{"n_layer": 9, "d_model": 160, "n_experts": 192, "experts_per_token": 6, "d_expert": 64, "d_shared_expert": 0, "activation": "squared_reglu", "moe_layers": [1, 2, 3, 4, 5, 6, 7, 8], "router_score": "softmax", "normalize_top_k": false, "routed_scale": 5.66, "balance_loss": 0.00956, "balance_bias": false, "router_bias": true, "init_std_router": 0.0174, "lr_router": 0.00177, "vocab_size": 2048, "norm": "rmsnorm", "norm_eps": 1e-06, "tie_embeddings": false, "optimizer": "muon_variant", "lr": 0.0134, "beta1": 0.9, "batch_tokens": 131072, "seq_len": 2048, "train_tokens": 507700000, "steps": 3874, "dataset": "wikipedia_en"}
Below are experts of layer 4 (counted from 0) of a mixture-of-experts language model. Rows are named router (the router's row for the expert), gate (a neuron's input weights, with its number), up (a neuron's input weights, with its number) and show model dimensions 0-159. Each number is 500 + 25 x the weight over its row's rms, rounded and kept within 0 to 999. Numbers have three digits each.
Before each expert's rows: a language model's description of what the expert responds to. This comes from a sample of Wikipedia text that the model never trained on.

# expert 33
Description: Numbers and year starts
router:510481511539548478527496471475540493443526507485517510531506512518492506513499458490527509504498509477501508463459505535479495467478496508480487523539498484507544515458451520456458480510489468516506464509465481509515470545459503502494472496450517525503505499550477504447482537464500513532510471497470525526476500514507545485530511500487541489495535501480533540465519453499522541522505497495539538499475514463515504478470458478495498512530490471467443504504456508500496496503493487
gate3:481495495500525536534538523513523488479502519498497512525517498463527504467555483485525484500502521464473513463521492512511490474493532492474539483453510472516503542466439522494507537509536456479505485492492501514491507490479432499507523502464505506501538466480451497522486504498534452452481542503460497515495522549510481494521448489519512519470519516495499452505489487518528551504527498506507501501466449477532497478473479502477498496455526534491447521517462500517475525529513490
up3:489539505518483460484468463521483518489504475485527487518487528544467477549494491513481504513495473522529476580474532464511506551479497537538465527538473499481497493520542499497482470481487506524483509536494485488473475512490531504487486491513483493499485503497530511479539479503487519523525504489515502458517486444501533502473516472493507482522477479553531541511531502465494467476435501488488469495521532498507497552506533526516504480542496476530539538498525461481524454481483517
gate4:533478507516495482469494530540524541490517524500505488501507469480490499464454521478487483506532471486468478492450534522493517517500551506487469503506502481459542511497511513513479493474525475511480517463482517482465487517513477521520579501511467504464548481473500526503487476474505520507449494521459542512490504476497522504503550469501478494478477501495555501471508465508510534495530490496491509457475481522482505502478511493502489482515512521492448531553467469537549554501450479
up4:469513449481496525539521483478478485514498461490474498534501541502526517551546477540480495506461526511519539498540471485532482511483460458489523501505495521550475495529477503481525495519477523494525471522512486526527513511503515475473454496504543498523475527523484490493511544521501478518520498470530458476528489525489476487483458499484508504505506503517472501532493520493481455525484513515501469538497517456523487503536484506493501517478476462519543471478544526465440449505546535
gate5:524452510507458501540479465488497483460543509497483511510549491528537499518515499492560501481504475483457553516483516536481518473474472479516507490474462492473499497490493486468508505542495499479506490505468456490488457546494517503536474477522519505477503454520515461504484488483517498467455515490495430480501477529491510444570513484498499484455527530535466506452507479466507467519483513522542494512518532498490525519507501509528483499539507506509478500497478526500464477535487495
up5:518490482503469485462485514508504498494482502511480477459499515487508482508523492560480520507504523505500466524524513457507490479496519494501466490463497487488547469511477524581532547479514542493549483483500511501502481464478501531492536518509497462487516493508499499497543557473548492477497495503443527468502467509451531535452568485482520489508502532514518474483510468481525486499500459520530525425494478502483511541511492514478538493480513505490492474500525530537492521489489491
gate6:510510519523495506500555539506486529489493491519527493524477530493492486497495507502477518469512489495526534513495483492463502480479509495509526488526503509487536483427502521477505511486513573484528483560508519466524529506489502433516484480501514496458470504498500506533495543470491463475566492437516562523491518497507518474487489525487558530516490472482529521499556497472474529481473501474506516517499495511481471545498524547510478462491508490515478505474517513455487512489541501
up6:505502472462508512479471479483530463545510496482506523466494483491489520517509483518503469561494494504470472479519511517543471510496501505547497509483509485498473555562492481527496525537451430465465518472490504514481474506519494525453526497488513504505520481478509502485519463532497511528458493549480463483548484502491502513535484486511484477477505528512467501511439492537520496522499488529499490478499534483545530433475473453514516540492491487488519476507489497525506470488474471
gate7:458486480455524495513465524475512495507489521492510508462467514477466499522535526485546466485535464509543496526502488486508552440545459486492475516481484524537514488440466451516522480501499500525479543530486522476563487481483528522477484492449526499511526496537480496463489481457502513514519484502530469490511490502520489499468478523491521432493510518514500528500513454546513476522464519512534488516498504511496503531496488535521504519462494514485463511520500521522460481498507514
up7:544521503551483503489535482537519508507497505498500506526529478531530494481487483526425519499454533493456479465506504522514447542469530521528528482506550486467493520535542527465507526504487516473519437481521470511419499503516479479486522519553501511506482502497506507546496522538491501481477535497499524499506499485487506488532533480507494580499501478484506497489487548479503499503528485489471505476510489499497488462492526478482510477530501495507549490489470477469532513504508482
gate8:489528506503482454507495481489519498506507491535481462503525517504481504506504471498488518484489485517493529513493522524534498533489470475481462465498497486501550512488527509509508450500527500493506448508514537508479552563478506504478546489506542522526513428534499535527548473456530498514533483544493516529498461511498512510549481482493507468466502524517535457474487483494480507535454551518507509467511528508508522526489503518467496503546498524492463533530524470524475520469493464
up8:520532556484494447515507498487512488483488526531491481494473498517471504506510467513480523465468469518494513541489542554511500500494490488491474463498502520504537506479533517491519475536525519491496452513531550554492530572452506509499542453487549507539524433489521529492529485448496486533515490525519508525517447489507511520525494472486484495491489507490523475484482475508510497556485528511492488447520482519486524494485490503479500470495497541491480538525504473507495486497524482
gate9:481493517453511485491508538509468482540523479526547521503502475508450538520492517468501497501531469488504520531457500512487484470506491505482505538541528484479475503537428470497505503511462487516527504469442537529526536542494535508477500516485506476491482479448520484472483498498475477504584497503514502510487480526519507488510482523514539504494503458475461487482533485522505503482479537502457533520478520482520502480516510475539526509487476506507522518480503446467550522495525521
up9:554475494486498467484498530527476492498524488533540522514493519515455530524503518492559509540529485469479521565493495494517530484520490496501509545511481503468495478517452476513499477503472477505522518493444530519510514510501489489487519478456481469486472482495500526510509519493502485503570485484524485505476474501528495508505472531532505499486534465486484535535530495490467512456459496526447520502488487507525478514539490499528570545491508517426496514507520502478517508526539505
gate10:468464520536481487439480536493568516489490459525525436477502485474528507478474472520491478490501510464516450484457520483470489500486474527462503534470532528507538480505485503514498566512484528512484477469516476509489518465503486520495496499490488491496555558496500552495481501477469553488545533499488495465516519477487540537539482475511482518499519513497517483521509479480485512499502496451504500476509526515525541510467513510505471503511518484535525503508477497467519535498524478
up10:510508539564487509487526502521526544471468463484515493529496503499516550473516510506517519527507507492476476503476520517493533523506495515486508504425455505484520500416503512491453529500486500490499491525475510506509486520469492499495500455475517482506502484503479532511527499491540524523496462552490497497490518485489511542524473523523495541505495504520523497480484478511460549496510488496459489429494502551566488506497481514455552511526508553506467492497491508504502519536536502
gate11:478487478523576503520522537490497484508518515490500502511473508479532530536518464541487481505457514463505518499519515504519478501482520528527505503482506494473518517488485487468505504480471518485498492485490477475513461510465491464466452458482565474472493460529480451485508522476483526487486473489485502512527476516497557540516509487499545502466518521436494488542486474484522500478515482550516493516502517511457525509487493536521465492496489499557452464490500526463477474454515484
up11:473479491448476484494540476488508482471470470523498484541566481483505518497546516507441517500519478511496469473468508538451486511535499492516454495526533490479501510531517519502476521517482496552486503524535492511499504537506503540497526526577508477510476507468498492514527505535459511526543526496539480465487499473495512483461510514503458478499495489532475513509475512491482487500495510523490463512489545533509521534494524517515501557516490488488522472514488499520451458560499505
gate12:516485527470495534487481497508502471456523471549459481518555514494536535519514505520510514471512506502463489470456527519466456501541557488528504500500497471520503526480517534541502523463538509545515475489452499491471500514508503539525527505529503511455518510462482537530509503479505520482489462453534490499500503497495550538513536487541509479490494489496546511537464481531539489506544487493498529497482458510511489501509488515486554512491484482475467512488513513547459490505510502
up12:492515508522486449503526525492488553530473532451565517470459484517461445494507510445491507539493486508543520547521488465533534499456456508457509494505495513490496460521508467471498497541476490477480529531546528519529514501494489472500476503470486491494470507500509463472528494528488505552493529526482517505508509458504447471492509523480493523517480506502477489481546515490491525515476488514547494505521547498514501518499490496499495471480530530515547498512509505457529504476469491
gate13:481494454514510489494490489459557493483487530519531526516490523506531500497475509515447481492506504488470492513485506578511490483464492506508519489543535488513551534468482454485501513501512484503508515480480484504525528528539481512490449470507520483527500490461494532497491494513522522512494444547500528512549512508458510525524497520490470488479508467455521549483480509477571523532517485513501512454499497522531483554505474504487509514515453511496450499511509453495491520497464506
up13:471506514485484484528507487545449513539507482473508498433501491514498488475523462488540503504513498512495537509450527469485479551492470489510489505508469496490449512528461495487498508424468543497500499539506502530485495477431529488523516527490472514470513476538486476471539462496438492469492523494506489493484511491554519489499487492532505502485475521525487466543476521490461434497472507489497475540496504485513469456501513518482498486493510482495532502492494535504486492540497478
gate14:500479500522523492490456434499522473491517457512557505506543484485504486524487505476495475470495499506490531483520501526535511494459476460516528498505516489495485479548504517471495489495482471536510507508567491515536493481481516511522458434538459554497482522499462518502497485562488520468501496504523473506516508514501454454513526500520499491530488514483497480522503514525513486464497509514492495549533519563496544500483537491508477450508457496528525499494499484473494489484499559
up14:507495496522525497496475439494524507498519454504544490506532483481506488523496512477497464471480483505486520473533499533528507502467489468514522484516514482523481485531498489477492490506479472535495518513558498507524489475494515505508471422544437556511480536488459507523509495559499526470494511514524481513514519514513461456494538506517503489514495522499503489525503523525501490478488517524490516556539513568483548489496540491496484447507456487518526498498501495471505482490503569
gate15:506522490461520534512521479530516506444510487483505509503477503505507498535471499475491519463507500517489505529485486455484517506515463494521532544515533484533524495513505476499527483506488545473507497454450491429507527542548494536522500529439489474497487497497530445458503512451484471513510485465489492529513467486473490484512540499520517479555492464495488473478541480514500482538461544497524530494487530501499464528509497505485458519487519485465478510524490485459469483482519526
up15:502491503523504489472513530533508509565504499524534479494512476490510524456484508553512486537472479477483477479488482521523509513477487512516471449501500514519508508472481509503465499463476498537463510516537482568507508490473499472533526478518465504497540510516490541526447500539473549524504493541494486524488516478512493470467507505475473513448504497498496499569446500501526472484506486481475501482461462499513518437525489509531543479490484488492543501478554484486507493505501467
gate16:488480556448519481440451483517513478496486483507489477513527483477535489492497486506468466536548418501547536458490536515484500528472508514456512526496534466501461524543506479485476489512528512511508501503531485525511463491467510455480520502494484523542473542513491481518506460517508483517504555520481495515486466504511501511540511453477468439505514483521476495514509496518482504531490470542479511549506490499513513480508525487466493521491515505526535519509508511502466486500495474
up16:489523458529482540549539539480498498491525494490499546455463525496463515498490521509526543474446552505453485536495481477536476461555466489507492490511459523527528482481498498520505502507472471520504493489483513460527543530525505551507487494481526459483506434494521520488492524508491505494510463460502528494516506492497519525482472527497511551517479494483518536489491502465498498493513522458534484446503523480490488492475475535560499506517506488470461497474490505499519514479502510
gate17:505535526495512506536527541500501500486457502491506484499499477513536513484477494540505511496481513522522467523510527513500480489501493475526500463485418512483477462445526490504509527498451527472510495503512519547479489515473483547494465546573510472493493478553478555467499509454504560504485461476500477544498519505526508529512496537473495509500504535505525503484509468502493528481492535482521505492490501476502503523491466503465509493491500560451450489473506485501476503513462510
up17:491503511495489513513487543498483481463484494489497503512507490490502506500517503494548513485479492538489479505482513498490501496459458483498508470498436530473475465461518486532515527483494475512519503480495504518492491511479520537494467568556525476504490491551486543467530495495493548517469438503493513517525577501495511536501514535495456460518513521526532502476511515507513552434514526504509482510499495481505489558454446493489537509480524546467500505475507499505517499525470493
gate18:444504470520519520483487507499476464504481550500459489511498491499530510503533501506518508538523460477491515466483527499481511542453463459490515500490481514486547538497432506509526457502538462517488451484461530522480488524470486487510487531506497445499506507501543541489513537492515498517517483474500526532504540509501490455495490534444506499507530498517496487483499502519506492506544520482537492499528505483511468501504441540536499523496503513559523505498485541531522509532460521
up18:569480542494519486524461491480490480486496454484490498504494532491468468512503505478456499480489532531475536538491493509515507452530504514506496488508526501510475468487559495489496540506510538459510501503488498455540535483513484540463508507490512488520505476512499476491463457498469494457469515513492451480528505503518532522507498427531499494492488507458475493506491475466503516495473477512487484495478516537506506514476534451485474511517505501453482475511533473437501453515525452
gate19:483508533500522508503548441491536488486498465520495556462472490504527549502519481507502537516487515515473458452468485517515520452505475567517501490539506458549494540506496492558460506466502494489504488498513526494512515507485538503521486489530476495515503559492507507482501486459524508486510489494508514515506513500524489523518529452484513473531473508549508512492515483428500543501486527468498488458517490474552530473515516480471514510537518525512488510520506536499513526505522527
up19:485475511510484498453515471498523541536542488540503505545539516473502480510481505505446502496521496484540494537484537502489525500512548555502513524514485459509534525528494519586471520516520453495476525531510527507514495498495522526527498499524465473517516483430481518497490476512501487516523514529488531515559503494509500523490564484525485519532462485564522484515517514463504499499503511526486544471475483485524511480511500476526540493513477498492493522522534505514479519499513514
gate20:510470502494466502493520465509511514489508524538501489489482514505504489495495488472540460503456524470532535473442518464500542445535486545522562512499498475520513515508504497514492519520458504469519519453477457526510483496512465507499503503540518491483521507467442516491506504516498519514513519484455493549486513521484491563495504477496473577527495508456492480501504471567529514498497511490465531510526526499471435522505499497483520510457490489505518486472525501489498477494502526
up20:524491521481460490497523474511506499504527523551493496495509502497475476494502478473527463491468534467546531463449502476491531467566500532523549517493511469506511519488495485504460520521459484456514510466491461512520511519522450498497527519527503476485504484477437519490492524506501521511506506501470488536486506510482494571478496465500484573537502519456500481495491466560518523493486528503476533515507547510467436518481499489483519494465486489507502494484523515485486484504488511
gate21:458537518522514503485541508518544482514473444530523482516478532447490473476471559501473516473538503500499475514514461508474506485539494458524501487514523478520515484466482517472480480458499488533524524500491501477491475512522493513460485466508477527474474499508469523548522507501530523546460490547498517531493507473502501524527485483465484512484505494482563501503487469485513518542480466523490524461492480493505516480469488485472511538524518504535498504471462529572495489490462511
up21:439505521532499486479483515503515507503471522529530513489505514499488506478438514507499480526502482513474535514490533495494484515477530543562504542516522458497553539507540489462483500505506548530524474488442478503515492480480496524509460511507493509473512464520524501500486488507499522505469465501498514484521532502515482495552526504513518497508500509498489488517488502524463503504494592472513490468522439512498506543548447526529500521475484475509456499466515477457484514503494466
gate22:538449482542475491509484466523496471500496487502503522493506512507545473477548492514480528502489486535492502517477520506442481515470536443505456494482478538499491498517490507503510510518522519493499426502481531506557506491508478531455540520544504495491483536528522503478530507526502522495502502499480507483528445579479548528492506451511511489505507501459539507468507495509498468494502500503519493503487523516461507495502513492505477541529481493532438498493514495549522455517478494
up22:457554518441523544485510545467504532495497519501482461515484499484467524517446501493496475511505523445502492473518471495562498470535472554482523517537530463496525504507515498491484490463496472496507523521525467493463473502483508484520452476452502521518518472491481504513454499469496483507486510513521491508466535447530468471490482531481506502495503510560462492540486517481504518495519514485475510525515487480532494515502498507497513458478509506476568499521477515461487528482507512
gate23:491479474537518467503480511514505503516488474464541486511489549510524518476484517516521547515491494485514494491506505473496496466457464515496488490516497469495489519514506490505542516473496542491502455462491458512513474505500526485477422499448504524463448481568476511455475518501532514500474463464463476506491504519492483497558531514506479508511468549542456511532505488488481527504489444470481513503474512470488509472509518460496478492478505462470483522511497490528505526481543522
up23:537488478524481500499479486508514506497518474514526511559478536503526495472508488508505499487504513510536499535529529445469494515507523537446498542526480500476498517455483508550496492491518507505557511526518463510505499509456457522501507515459498513495491469532497542483522545491537531493486491507466456504481474479484500545523510479515490545519483565518518498536464517440511498486512487503488430499488507520475455469473486488503502512518503519509428496469485501499481516500464511
gate24:523507536516531491524526534488481502501458524486521502483483481545447515539462516471524505529497512499516505496512467479517550515454517471560504483495503490512488496515485503506521522504528497534499476500497474518515471507483520511493487530460509526516532539556484498514473476503444449486488467518550513481501538519515486479541452519539573497462547480482478498480499503512462509537490502487493495544492484483511504477494507487479489495439530505437492518502516516461511480500508515
up24:468492468484471500480485461501511476492519462500475486518530515470553483461513493520469496491495490494456517503482531514495468492543459524447516505498501506492512503468508503507482473490482518465509522492493508467461531489511480491520523459535496447469475476471533496471514506481552545517486538492460481508483459490491500553478534468465416484530458530520511509522521485487541461481536495514494473467536497494507483529496496533521494508538492494553514477519491500524506514525487488
gate25:489504493484484490568510449509521472493541498493496460521531503520444499492532503460507491484500490549506513457494475515501508522484557490514513493490492487501469519489487519462539463518537486455517494494479482508491514523484488489541525510478524537512517518484519521526484442503508476529513501479483459495454519526506470521500476479535536543514511475480477489413520502487458567462517498497498484492498512508485486513481477475517480491517499518465453489505491506528502516554484530
up25:506499514500509508422496547501483536489456494501497531483481480486525510521481480519483532518510500454497505548507533496490499466526444531493501518523530530494525496510506497520466529486483522541483508510510515488512489489514501497469464481532493464499479487514458478472520559493491524472497491511512525503541485497503528496504518530471456467510472512510514534605488493511551440549487494507501520510510468498504520481506525526498524520479541491512530511509510509459469479465528476
gate26:492507509534522484450512490516497528499521493489517458474515501444527492534446505506511531500489536522518526524497524516508535496460475545559507508512524512535500512506499492513449562507491503491512521532537497519461445500497493511487523480474425506493515512494503509531549496496489522505517481546461513466521536520511515521511553518534510514550490457498492485528527482480526523500487481506475502478522510498501501444492489456459490510483498498501536478481565501469496489486503492
up26:531464503480478521524470531495480507510509469516462513522511539492476477451521506503513454526511484455504500488495533444501447520521515467434483523492481490458533510516479541523520492474515478484484497460468492517536514498490496486515529490503554494536513489470505505488462537490524475504487551466507479516492517443522487491505484489500482517493476559548541474505472483518502503530497531491529497513484518514520486544505495565549534491525487496494490523520453499522483515504486517
gate27:498506512490525500517527512480518497501548492520524532485514504518536520485514469482497511497464509518500469472508500513509502512496487499513503517556509496502545533464443520513478478469502455520513468475534508503534545543489525486540519517426480523515446482494456529528497499506496528528519517496511538536508516520514508488488493501490490459490473435540533548460485539483478531498502492498531510486476520462520487483475500484470463513515476491504451555519504498491462490545541507
up27:507492508478478512500502514488522512518513507508474462522435532461509511503553522496479504527463466482507472507454524488464505478546533556454495468490504487513510533515507493533485540546515540493472509531449542546483497474490509512464491489542492484535537505424507506483522489528505515513467489516510506463482473475509483519498515469486501547545502519502499463542466485505504507509521518494485509518517530493530495484504493492504565495458522530518526485511518486501469482465524500
gate28:506480500483489502500527480499553485495501515502524486526453467529475513515502484440497462468475508541490465479433483524528477519478481523533539536498462494481440554478489479498469503524492515506489546499506466536497514489492500446438497483469463465499538514510441491530539452514489499517515489492511482511488483466503501522471513551536521497495491527454533522534501529530523511506489496507506495502472510504512506500480528541478462512504506476514479527517522510515527508527477504
up28:529476510513482474496491485521537474481491506514531490505460458529506501520535489456526495499477544507476478474449460520472494526457491532539540533505461520472504541487466479534453532519492497499522525501528487514504497504487513446450485463499494499501519511508447515532530456485520507554551493508504468521511503478514448478489509524525526514506495488437504483508516552517522511487504484505514496481511507523497496461490523521440493532486498502498488470550527501518522512515470528
gate29:542503499539487490531507464489519541486544485546471559514492520517508524454511493548517495459508502516517504514514456508458529524497462513511522506505483510483473464453511494480533514470514532517563501533508472506524514475494512489515509498482518507468485443479429482529503497476537464504546495476524493539492528486486486479506527494486529511520499526484508513459531521495458502452484491534508538466495530529519469536494503514477511508510492462520454504516515518505516478497458503
up29:547519490539480478535487473475545493499490505566492541525482514535498527477535495530489480432496481505518512511496506522464497500505487518520529468496479508496506497486491505509488501502494496538558505514504525500507509519488528460499516467484512451466456435472472493542512459484517468482544494481535522507515508509480498510534486508504515473519474501505500505417488514510477502511486517581477511486522543482524530491493531507449506508479509469476468473527499504537514491508483505
gate30:516521517504521480520507503508515491535537510508537478503495508472495512463516517466521503483474508514540481522485517532518514480480456484524474452508542535531531493497461473456497511519494515507501427465481500515503530548506518519480442526481505475544493472486512501489509544509523500508507499492502500485451480444510540502498477541504531512545550505502479514457498525549458494496512541449504489500554512472485502489518506473492500481476487493480470525483447481503463533480465491
up30:469446515506508455437538510507518475485521486519457486531501487496498535429457447495503497475510466528499478503509511511484477480503534496495454479490499509512496490504462502502528501502507480501517460427448520515505472515513507497493487533554504482494497483476483490480502524455499510495509491516442497520460498489513515523537503496509493551468519539474503467489469516503480538481526496485490473519479499452531488522522518486484517502471480445486486509471459497556486472516498529
gate31:502531552494498475479509502515484438453510495488479488490500530517476464503469506522482501485525459485461515537510498547533448453445497477501500510496494497492493475500485511531470504470497508479497487456471466497526518510519483532538524470492487516459538541512546490483538514484515489484507487542493538478449487494529502484492533516444459505456478507476464515484478478535522518512483505505537533457486501480514472509472495489500481499531470496524477536496509533547489518524456504
up31:495532542497486500479494491477502484468525504495453436486479528547517523477509522497498517505515498467494491500468492483518458481483498517494493495432493496511438486441487503525462540495522470498494464477491482495500481519506480518534521469494508523492513551484516411512546512517519524519483484504521528464476537487527503550510497478487468486501481495480486513521453470555557497486498499496513498470470486484492508545473513485485521490511530484545514497509485524532522471514518519
gate32:457539462503467532532501490484523491496457514484499489491516485539485514497539458420498471472498517505525485488530502526500523487449523495522491537499501525516497505513543480441495490484470508500512541469504464547487475503490470510546491506478505533501534539555523501475498519491485513526517497494504519483512473485512503478506497494516551532487522492517467528492513507478507509520497551517525516512491515500530430501501502583464523541512496517486508487494477515513492509531447520
up32:483463536468534515524518466479444469515503536518497500534514475468509514492521488465504532479499497486533485512472488489487504476529441557516507525494490523483503506538507493493468505492520517508489520496566449521513520507469531519527529504483488511509512499507537506470487446508479463538487514464498497455527484462501467504554512438472485511539504509522506525472478465431503497517513495480492491514507493471501519451496508476514507540489473517504470507530483455472487504531535504
gate33:524496509484477517482496508515522500488469502486498454510513515515496445488507510512497483517488482490486493473449472502523473479441516479465493553526505483530549519465487507512492501500515511499510471499494488477507567496479518532466509503504506527489529527523461562533504486496542520492481463483535484519516496478511494513503532425478518520486526496584522523539492483487486468539436482543480509492527515530481520478499497440504532499501505502511451509492516498482523509511466503
up33:499503503525501504516470518415506494500524452545480537480535503479482501479486521463543538496481532525488513538527507523483512512553519506557511483461488530493482468552531496496507497495479516508472515482541506524499428504491471491557506500523494471490491521470506464487529530481468470507476501459503538475506501506486500479513503558540502506500465500461461488512516504508514502468528512503514501507478461524506481503518514537496503484467482509464567501500520487503486474484521468
gate34:467531455498524517520487497490526520532491481494449513546476505535487549471511500476482487485425514471509519492501523486465530529495532484492500494521478468507469516435493504523526488510562478498502497481482493495534524520515464485508487479455485484521502531469496458516484528498472466477529477493480558530503513539468525510485492460493520511466503495555499537499520484518472531487492500489537496515491507523509499492503458500477508553525443547500454507526477504504527506513516509
up34:484497527516484514516530468548533509514534520501504468488558557495500492479561495530502512480551488500484537503461512484555490502515474499501510544481526510479476455508468510501504509494491507528520511484516497495454513531484466496504501523544557523541500473529467537532483472490516502476510517527503503472517506447506522499493453550517482460499506530500525483474475554477437482526521498487480504504481479505485510525527515496502512485487512505456518533528544472533471509489497503
gate35:560443487562476478548516495505491531483503484487507496550471491490481530514491520463537493563474525490495493523525519464521499483492506524488494501515491508523559474488452496537450526486528510490474467514519497526526468501458474504540445498461502501548527497493482503453463525490504538539503490530538481495488510476537507479509504456504490524500508532537500481502471488470478496510516510521473481478484504479504493464489536496495534451494490502495482522491486463508475489513500540
up35:437552496445507513466478498475514469503511515515492500456523489508507472485524473526474487465546464502498497507461471537476527504511487480506548510492506508480448509513540496486547484509483487507527541477481500483490518494544512496451569495528502522442508515486509514534521479497517461451520512489463511492505485523463487508503501539511536482512483479484510541490516521514530483476477502472539517524534489536517516511498457506523473546513499520508518485520503545491520500488491443
gate36:498509511507478468518494488507512517494516512519507469518499518493502508494514473497476488466495521476474558461421502485502483503479509536506480490518487472465558479476435477505499511480513530542525527453474509483471471481480489459518481466495512504511493501503476471498519527505494505509540532496495477472477491547500499554477505532518539444548494532486494464480495495488510502497512498495482533510489482508501565448539504506465496430510478483551500508474519497506446523487499508
up36:514469485499525540496529504505492468515509508471505501523498517495496464495490484492537492556498474498506447494537493476508497505511480489462529511524490508522464508526545534496523478492485452486475495546533497535503533506501510544489500536509507469521534510514512526513460490498496486474483491496483501528505509478507507468488496468488458577455511480531503562530497487498474486499473516516509466473513534517470445537468550502527499543472489464455506492513470508483554441527498498
gate37:524479472510497519495518471507529482544506468494481497471495526520483535512498510531514536493475516480505483524496476488533523471529497525492522483533526520500553526451560481494504500516501567507485465553462501499493498550494497487512494542486530503497512504527529487488520469454483511512522520473480508511488476495502472482506486529467472503511522495510495500508460523469438461541493503487528493492477496468540457492507471495542494574523536488424499531473491514488484466499514485
up37:455481509463509492508501519524472509480507509484520515534510474473547473485518513462496463515534483482499531494526529502504510494494516479503496560451467520503471466525451510546510512468513458504519550454489506512519514491527491518480487459507478488508468490474495487503451533529482498502494499527506476475528518475511551525525517476514544488508534519490508517493544474527553517423503501515510467497508529529488506511521497522455526461487465505557488477525501514519504531494460483
gate38:497501485493462478511505542495501493463490491504523465531560542495483479475477510478501475508507506463494521469503501524504512506549463491506515513549497467503511481546519492529482494457549486530500495523528468479479509509506524513505479477466507533479477463539453475482538491486499529502489504498474509559509533489489491511564501503545490498513517522527481464511497468441492545518483535518487510490492526535443506487493469522455511479562480510480483504487530519556516488498502477
up38:526492494514512508502489492490555474513506480538503488547524472508514486466493510526505504496485507494519478486482531500473469527507502530495499530508483540560522513508470511518461520537474485517483484492515553520523477517528517474495494508519502503534456581448503483517511534492500544508488491553521510463513579509542495502480539472480464515488519482518533492537546482496481522491493501504468450487453500502517514510513490478483476512530457508523526513485556493474533476492503508
gate39:535484531493524500503443444487468501488504475516453520538509518491511474497534517503573498483512470506496515485457511510540503520466484494460478521521505478498476502476508537492526504464545516542513493519524519532482501514501479495522472498524492470502489473483426494496565510486501499523504482512535500484503504513546538511511511484498515514476486496505496483542516529519423523477513543488495501517476454491512488501520489525523501509492466474469445530539520501513478489451529518
up39:478522450497468501519557543520521513534501522486552459489506479532508502520481471496460475524492498514505499521532496487476498484527517519535561477481496495500512494532481505496466494506475468465492520489492473463508516494495512530460498516476477546506507512526543490501428475515521513470497518498465505493502518519480459506476484490501493506506503520493515479448501469483550466532500438529497485484526554491486521481478507464467545481521530507508547468475496489486512486551452500
gate40:509502528511500496493540501522464562500503510528502511514504508472477500512488516505468503449515477530494457524521544500483470532494504505520516547509533471493467552514487523544479537487455504502478515453521516502538524489523488535503519494469502481530510453463461506507505524472518456535532516516499477526524505486452519479481490513548518465510533491464525526473536454519518496511495548508495493451481494497510492522504503546516497480485557482487527457548517518503536509486489492
up40:480505522515512465494526527506464556508491517507488506521506501470476512499496515504444509464500484512500477523502540524491467517483495462506514537516527496493480538534510521512486539500461520489478483483525523497536506517526475548505515514460537474497486485481474480503489537472511438540527533515484489524518495505445533488487464548520514475512523483460501507453521475513512495494506534519493492453486496479516481495504493550516471492502557463455543425540494502510543512491493491
gate41:512520509489441553485491526496499473475471511506522486518494465540514495505517492479457506471514488489507518508466503500510453447474511489486465516501483529498485485512485465476501500516567514459490465490489528536510526503499499510487479531483501493430518526488498474541546482466517465505511456494560510468552518463474513509495504466519543512505527453462478517428525482500543450495520482482506486491506481507486523529524510493485510484491517488500518507476487477500479457507474527
up41:508523528501448569488486523501499486478475521493514480533496478520503500508522488492441490447504505498501518507454524482507458447469488479496455493529460520496474485538509479478487520513571514462487457488492517529504511512506500527485475514482521479442507535520506473534542477464519457506510477503527511470545515461463503513475506485505537500503529461469488517435524481487532459506526477510478505502495511513481519512523516485499514481503511486498512489469474455501473461508479526
gate42:539483495499527492509495501508507480486493468506536504507543480516426520504520495473454519513490476507486487504512513567480474510498489452512489483500499515521523478497482505461484449515481529529484506500534499443489552517485497530502553489479501465486491484499563520502517544515456505492527444461530551516512508456520490479506512512522569486506539478518496545474466496531504513508488494502550487508506478497493523500494513519540533514494487479492479516497536469516514497548519518
up42:547519497518522500525506517480491498489478506467542521518449466561456527480483532446457511520474502478469486531515538558501446493537488494534526501476493469508486503495513474492498484512519533476464506520488500508505521477484516507476508473450472476503494481519506458489510516506457549475471494508520547487490530486515514505514452510505536502483501455522482533486515480490517503557485520506508467526509493527479496567488513508513565532547502470500484499529485499504496500510506485
gate43:473518532482517509515476514460528484487459523517497490472569468523520538500492501517509503483485495488498523489491528500505455468475505523548466485527513434481546477538514473496517483505508488489508518437495482517525496509449472526443487526535484487486495520467532483477498498507515532530493516501480501515509482502452537474518472522524478506497462473516505501492500458509487499489465565491514541489490557474509516455476474502522506514475497518518447487482499506483509497445467481
up43:477487520480528533498513496506479477522468540498544485428521496516494572491544476530510510495527479540504457509484486517470483463492504522537502495523548487529500466511484489473505512526476511525501523496482472515587515518484510501481495508518517529478482497503527529479508521569500512482509496461482539492514523487486523476469492485517451536513480465489522476500452506521529480503479482440491530488490510513451524491474480476499503462494528511535491457477505504504469504493495478
gate44:473530513469541506549492486496526504431506533533519501451545488548501503512473542475514497467508535479499497474503465505558495490526487494508505513511497532519483476500509498471467471493537483474485486498494481455550562503500523498498486475491466518504525529530514497497462464464496526495523453480559471498490489560538503505548449485516495508489511524494497489516516490506508518514500522444489487506520483484512516496457485449485488478494520479469495471503494495465488478479459515
up44:515459492518482480468508517488488486576495467488489492575436516428491513493508463500464506503476481509517505524482546479460516511482530510513492491517508492492500527517513507516496523530457517542500529492502509532442442506511497512491515541492531463505469490467491514505527516543489455497492566521472529495517515439480494494465533523477504505521488471495487510469496517506475477482501491542493504511498507511492473508516535537509516516500486514514511543518490476526514520499551495
gate45:499513495522524533487457495463512495489474493441486511478497540515477474492476506501501538504478505472465528479559492496501469482503517502494464543533500470504494496515509494485509494513516444533511459494489476479526482487495541512477459512498499511535575513535501499498496489528489494489472492437520490512490480537538499490480479499540490515478493532526490490509495528491449556518504466509487496532507519469469513480521530439476437458535471480516476453487488507506471505529513526
up45:495515516491496473507531505537496504500505500543506484518512451481501519494501513492511464486535493512529479509462486509495521515477488512503529445476510525480510491487487489498525494471463548468512547518499518521484518491500416494517524490495493483467426492471499490517518517478499494489509527573471498488490532462477508522522501512488530483507517475454488492511514498507552443486488547508523491496491487525549481539467474553541540539475518493491514541508518504493556484484473476